From a checkpoint of a small mixture-of-experts model trained on Wikipedia.
Size: 12 layers, width 768, vocabulary 8192, 135M parameters.
Below are experts of layer 4 (counted from 0) of a mixture-of-experts language model. Rows are named router (the router's row for the expert), gate (a neuron's input weights, with its number), up (a neuron's input weights, with its number) and show model dimensions 128-255. Each number is 128 + 24 x the weight over its row's rms, rounded and kept within 0 to 255. Numbers have three digits each.
After each expert's rows: "gets" lists some tokens that make up at least twice as much of what it gets as of all text. This comes from a sample of Wikipedia text that the model never trained on. Tokens count by the router's weight.

# expert 6
router:183161136126122118159118144130148122146137137126122150110138158125137124137102137115117113181125097132151096121121099139098079173141094141091133077145116142143134086136107212119101177143136142138190127109145113162109112111142137133118119095116100121127145081125089160139126121186112124113114076151141135151120120126127156176140162075147118150158135109104157116136147172131138057093138
gate0:140152115145139104114133125073113141170145113120092103102131147140085131121177129131125108141142120097135112160091120129118164141123122115113153122115134126138156154122142114117140145126146151113159136123140119167136099110156088171122101112142122124112084110099100133137137116130142147111127140147109121097114111110105146127096082161100096142076143091128132138147155147150166146132110
up0:166155151137114147128165081127128104126143141156149103117129106143109082089120163152134159108173099167120105172118136185112145152124091121096113133105137113119111130111129120142143105090175178112170141141137125122138129115141136160104098138156146164114106146117154109133094114145098145124134113090131106101114116145104112121079138145144138164126140126146138143151121086135136153106067
gets: " the", " |", "|", "-", ":", " The"

# expert 10
router:159145137122133118142122155133155116141118143139130159116147179135123128127127141108140127131125105133160101110138107148104101160120103142102129060138093124154137091114113189126080170163139136127186140105147121164111126151161145128126131110123104115127160086112114112142106072189090129132092078160163131158107104118126152174156150091142090130152135107090186115128161159127124087104135
gate0:081165093117101157129138138166132098105114105160179167126108134096150140188150113137093086128131151130127124151080124147143127124176136110106121144108118134139171129110144112124086121130095108126113166109112122134162139123113159123136126117147100090115100132129175081124147178151142137167131064111138118194150079140109110105117188192134102131139188121128117142132108149134105143145137
up0:143115187084139160149125139120128094153133101159165169124137126161122074122122130121150119115123140122155095110094128133121150121130196136101137117100104190126116119137136105146076135112126127091091103124123117120156117110147118126133150103178116118162133114099135104151143148167143122120109099136127152157102113098152130064125123126130132134176116074094116123097108156124085129165144
gets: " and", ".", " ", ",", ".\n\n", "ing"

# expert 12
router:141157134142131115123124150127142117152114128118135160114129175127123128124114135130141133149134124151143096109151113143086136160136107083108116066169104124153134099150105142101095142101142124143195149105148103163103129142123132132110127110113105108124144110083100166126148113200100146120115094158100128146117109123119141168138150099143104135153143112088207126138143161121106109086140
gate3:167147152115138150195094120150104174180118165136120126127121121179141146117095128122099106110116141098151148083120109146131167151127092114176138158149143125127092136127093153110153108101093153139141162150153115137144124137146128187131130128146116151154094118110148145128124091101144119120106102152123101134131140151127132140138139165109148086121120138146103132141123146137100128167125
up3:145167178081164125108131101088146149079154174111123120124134124146117148112130189162118141099118155141109122109111091113115117153139112142112127100115117126110126151109101125097138125143091119113151137164138134136069148083172167091124112111148122118120146115116110118180161119145135103139113112099120112072131166150141119128105123121135158126132182125125105168111144124135163132168121
gets: "8", "|", "7", "6", ".\n\n", "9"

# expert 0
router:176147125127144105108115151141151126137111138117117166104117156076114115131111140109122115173112112140157106136119109150143077163146115128106148080131121144171137098172113182126070149091150154132192158117161086167155118151141129136139138116118119133118139094162108151122142101174081115122113082159125153145129118142131143161150138107144106132155144113133194116122136136132125120085147
gate0:124156117110097188104102146153137145114168140140137124100115081176112092140141107116146080157112146137090138156154125099129121100129155126108162182110096100087098134092121082149124151105164179148121104142125151121184097122119146099140165130107142143077144153191120126107153110166088138133104113147094152163116102126093101109123154127131150145146135120119143150111114089155140160175154
up0:157156109113136128118128099145146154157112163108147134065097086128160101139120186129147131144099134131130161137114116091089118127211095102154122117128143119155162135151168164143163127174135143134102136116141116126078165114126097150117144079104105114134118136112095125131098180106101094134095144165135115108133086091150133122122123122135161164172111138129143114150098130134108135119145
gets: " a", " and", " to", ")", " in", "\""

# expert 5
router:155149126136136124116113144130146111149122124136140154107093172126125113123117142122173134174170123161151111121110092162113119151112106148100095072147121129166130116143104181114114177144135150129192139107146141170154117137130139126130144104106120111116146103143097157104133141190087142129122085147140130148116098130114137199150093077142078127159161118124194106123150161120136126093137
gate3:118138149110167159144101156145150109150095152173126135136097126083084179096162101146100121189118148135139118177132086144175114098145096121140115138121161064099072122087119133106105105157082137151120127161123149145111102131121098150153109129112126073094086113133149136102130150121114153141129167137117125121116129148139162101122152116105144121118160133092118165157146090139179160136136
up3:165108088118132118139166148147121095142090124104122120124169127106102126168130108175097127154177107131158129150168137143119120132140120126157110150130171115151143151130167118145107094122115139156102126087153151112121107138096135147121106127091143134143093128113178101111152193115130110129130143090128112117133133120095112172147141131151125114085133139124135109136136091144155149141143
gets: "2", ",", " in", "4", " S", "s"

# expert 4
router:134144151126143127133117155133155120140126124126114156105117161120124125123127132128150147137135110154162105101122114135105062159133132147097084081156094129156129086120097152116087152122147157128184138110147097169098108159163138134119128129123097116132157094135104167118129117183086151122109089152137144137111110141126140173146085071138100139165156103132178119120155152136149111093140
gate3:116117180145123115147110122141149114122166131100134130138078129143137114132113158124152169130156089093140153142120144103106127124155149165140147147175119070109108165116138153125161149133102137124107138140089142101183104114138151146130119121148103087116129140152135118109132117126135114159162107134172152151166110141111140157106129105136112111142172098179134115151143158117141120131086
up3:102156168095127107115091136144125094130146126153145110117167130118149111143131101084074112140163122163108120137069096136147148139155104149128105169094099132149074136087158135126113128139135152169117122133106151138153152132142107174106137141109109138120111162088138120105140134141118164121138141148105110151111139153135154133109163104094145147153126130137077152164073130090082127138144
gets: " |", " for", "0", ".", " and", ";"

# expert 8
router:134150154130150115166117140134160118140131128138137149133165170120111124127120130129107121137129103149141112142132095152094111160128100186102112089122114142164132091109112174110064158083140126126186130121151102179123129154152141141145144105079127112135141090117101120077140159183082140102121076150152130146130127134121125172138154104148120133147132118119121105127164162123100077096138
gate3:149139095137122123137147104145143100108084118152144109099087153078181131118166149141132133126158163152149109124131127150097147100135123130130111115103119163131130110115170132099132103092117075190108111121128127128143139120164126136113100161119128151142129095166110133113114134137121141129122157133130145170198076124140142102094180120146119062150184141154117107149129107121157114145141
up3:132140104147127164141127090166144114078151122143097141082128118088159149156146139096111124095137130109112117140096151095133119130116107089146145095127145133139109122115109170122157095128169126108089106133151104128114133151129154135115124143142123134137095135142116139121121097098117138149151122150157158146135155106111154169122168118119079129160137194059158123187132099125104125129134
gets: " ", " F", "ed", "il", "f", " f"

# expert 11
router:131149152141139117121116157124147121152112117128123170115151159122127122128130134137153130157148097159158105131140104153125087176125131154113049061125095153145130082137093146102096153162143130138193156101138104167121117119118139136132128102123101106130150095090104162112110140184080130119123087164098143160119111115110142172134129094139104149160121106099124107133152154137113100111148
gate3:123129139180113129079140135084165139147146151130119077151128131142132130135087159130147187110117158098108159143111116109104160124127116099137136144182106116148163148158127087143138094155092079127130124082123149134117142128169141166087110139132143123152151142150138149147160109143116122119109116134135133091185085140119161160159127123107087107132155151111109175151120106117176133144134
up3:109088150152107179164150116161112185127115097156131106152125093121083129186145115142140115133145128133139117144130170161117115106146098129111077140120121161121123176201115127123117161133114125090144148097136154158119143084086140153147123179156181129138120140098177149160164121127107121096153141139145151115125172105153122126120138115102166143172125124127124117138113141144122113138154
gets: " ", " (", "\n", "9", " |\n", " \""

# expert 14
router:105144144139134112155108166135154125145117127123130166121148175098105113119146123132128122140164106145147103123116111146148115164150078126110070092127085152142116072135116179154087177106140141131193134106148096185124106139161138138122143113121111118131162098139098122115128115185087146091115080159108151149113110122130163176140105075150107144151137110138175107119157158130164130082142
gate3:114093147162164166164128140150134110102166099176147134113111127191135155133118165141103134149146150097131100128122126161125111111091105140124159090163127097115135109102129127137110133138141158119118121141133100099088147113093086135097169144152166138164092134103151132145118106097108134133115095105144117158136148147133109139149102142118088102153132139104168121141098124142140122091115
up3:141148150137141118140109145140113171118117109134147127157116111053114160120115119113154178135114116151106156139164144138106097140160125131127119096124149122153139114103151113173109140109097106120180134143153103158124126133138120144139128141084141099154128134153158106129123142118111099112143139139125171110107193110142148106147129102137121153159132067162128124152112135119061178125125
gets: " |", " was", "9", " of", " with", " |\n"

# expert 3
router:134146141138135106123111150127173117148123140131150165108145155115119113127130149135116123142135098154139099132124105132118100166143114122097093055137108131149135081169106180105102162124149124135194134104157115173171138147140144134114124114106115105135155088124095130118119117180106137106116082163125132144125100138111156179143159083149115131160153113106154116132142156128140143094145
gate3:086123150154101109156110086153128140091102128165102098098161149123114093162148141116109084088181101148135138167129120150100136103106113175096104156110105061160127124125130126155145109133148161124153128133126177098065145129135127128104164104128169136140110114136118138118126117151153120132106154112184134165119108103119108126130096151095162127080162153125124154128131079120136171078161
up3:115133143112132106140106123135130123115150144137118093132117077144121116145133129148151149124144120115147097113120102154187113117077138117133125090139129124121106116150156111117123103102123147159122121100069128149163117117160106130164117140168139097161076118138125119080100102147100140126117154167105144116094137136115113141126152133142125113128087169154146144173130167139114113126141
gets: " |", " of", "-", " K", "\n\n", " He"

# expert 2
router:160147138136141115125129158139146127140126131112120152114128161135109119124124141123138118148125091140140113117127116128141093170142091131107127094115098125151130086136098163111086139155140121132183137104148101175144118155142137155151123107096105115132144105148103163121137110177093139131115087153112144135118122133125144184152175071146097132155142117081146114137150152121078102091144
gate0:096138134108185132159078153114102088159114138151100112135108110126109172110112126164091128092134106107139149119089130141108114128126087128139091100113134114094131128116123155160127150108094107146118161154121126102124100102114113126085086113127145157136161134109106113119113156119102164134152124105163125110131140134133137136157168096142129086116104156140121131156106104148104092128175
up0:095124142117089179131132139086118149125133136121178100130097132133172114155137134150105144129099123151131095143110149157074157111124103155113192148109107167131143081090114122170149140124133126111124107110103085175108100084136127143138089139180158097144090110130153097130113132105129180092096098140116134113125143126081138089109090114094096082117146140100160135103138132080136095108133
gets: " ", ".", " M", " R", " he", " are"

# expert 1
router:151146133146132122110110150138155113143119131110123152126133171098119118132094133109158133139171106135155098141125097150101119157135109091089181087157093139153130101133115185099102162090138131137190122103151128156128116134148123124128126103104115121123144105124101144129129115178108125118127097149104124142124103132120149184144138077146095141148147112112134117142151150140131094077133
gate0:121142119139138108120108134131122099123140110129129104116123137175123137157135107152100108159180169157098144117125109141102115141165125108109108130107124150125126118114156126125150091128111139117112126098151123118099070155080109110107151146141113119084143102130165159173105147130108114120139134109125126148106111166093132134163143164142138192110131117154135106111122133119092067113166
up0:163148106119147088135081124126126115140158106158165122088119110099101076102105131134135118156156093106162128151141103125082187122092102096148105146137141136121172166153153145118152129135084111085116139190107137154122156120123136119087102116121190114132100107130122093103130114118136145131146095174089154114121131138133160202091097120104103137129109124107110157158138161131106137104141
gets: "1", "5", "9", "7", "3", " a"

# expert 9
router:157146135129130129152111156142137117162117131130121156109149175102126099120134152115131130158161091159146120121135118140110101161138089116108096073153092150160127099136112166132078160148158137133184155110141137171109128157116141142113138129122098115138167094165108113106141112164068145093117094146174134139114094132121147171145124067148093126153152109114176114129144175136112157085141
gate3:111143096117112140151123145153128125163148148101139136186124135174153170117151139167093094137110149159126162175091085125134116117149170126139099108131127142127149152103128137158145094122064099071143166133141139105180116140092095130113113132125169120125147103109101147139121162133154170147150137128134171125138150133168093138152129124133088121153096149140106118117141126121153135127128
up3:133140130153154120125135128144136152102128125149161164120113147136073137155122140121131118105091134129112101174141132126144102115117114101132149145133151158182154115107083164138125094096126144126124109124162125093133167123132151129152163162126137161138126118142140101098091167133125124182128149116140128081153144122096073093155134145153147093159139110103157159133131121134113143125140
gets: "2", "1", " to", " R", " N", "y"

# expert 7
router:104147119138138106112123165125146110141103130126136164098174169130106115124131151098113128148158108175163098162122106145090115167129105149086142076158105144159140088128114165103085182138149131135191135091159093158122134143160121124115135125120125128122137092122117127098119173193073136135118076163121127155120101133123142167133104084143117130153146111108194121124125136133126094084139
gate0:063135143121143159127110103087097092138130150113129135104126093160108131111134115084100126116122114167152132120150149074188121132137115124121145110130147126099134166120109124123101143127145153146104102124153095108135148092148131129107164113096122150141113084135113146128123135123111138145160128096102136122132147102156116120126100153113098086116072124127150082140182157164125110107114
up0:088132117092134114140098153117116136088135150155147147075099118175100126164138104136128152089128132152162108094151145099128165090121118118118127143179083119083108108108139127161154105106086137145134139103140119078126157139135119122117137101109138145172117099142154146119146137144123114093148116150151130116120100096068117135140129146092137102165113127111143143125149137118146158094141
gets: "3", "0", "\n", " The", "5", "6"

# expert 15
router:153140142137140111105131152128147110149117123126112161106107157103142125140116139100148125161154102143164098143132113136126095169141115104098087087160096145153127098154103189141077162114144114125190131112161079156112124125121123133121133098115107114127140096137104123121131118180090141091123076152159145142128107137119146182152131087122063130154126121103162115109141156125115094086146
gate3:118130180159088160137124096103133151145118128150129131098131120136133138105108139141077131104124118130129181125116115114158081143118072134155117147097123086110159126130120139192114133132180122135128105146154136140125153115131171143144108164134151107132130127137119160115105135090121130158132108149124183103155140125116107104159137164126148111115122115106109121167121126158136104128141
up3:134156100164092098109143075119109139086129136181141122122138134112115087167127127143141136099112139131148141130064129161133116115123116162127095109174139124130160080155087128143104107127151144106150106124138112164145160132134153145138127136118141114151194106149125144135158098095127100136166122097086148146193119147153156122122107135160122067136082146140115130137125130135155112125097
gets: " the", " ", " S", "s", " at", " of"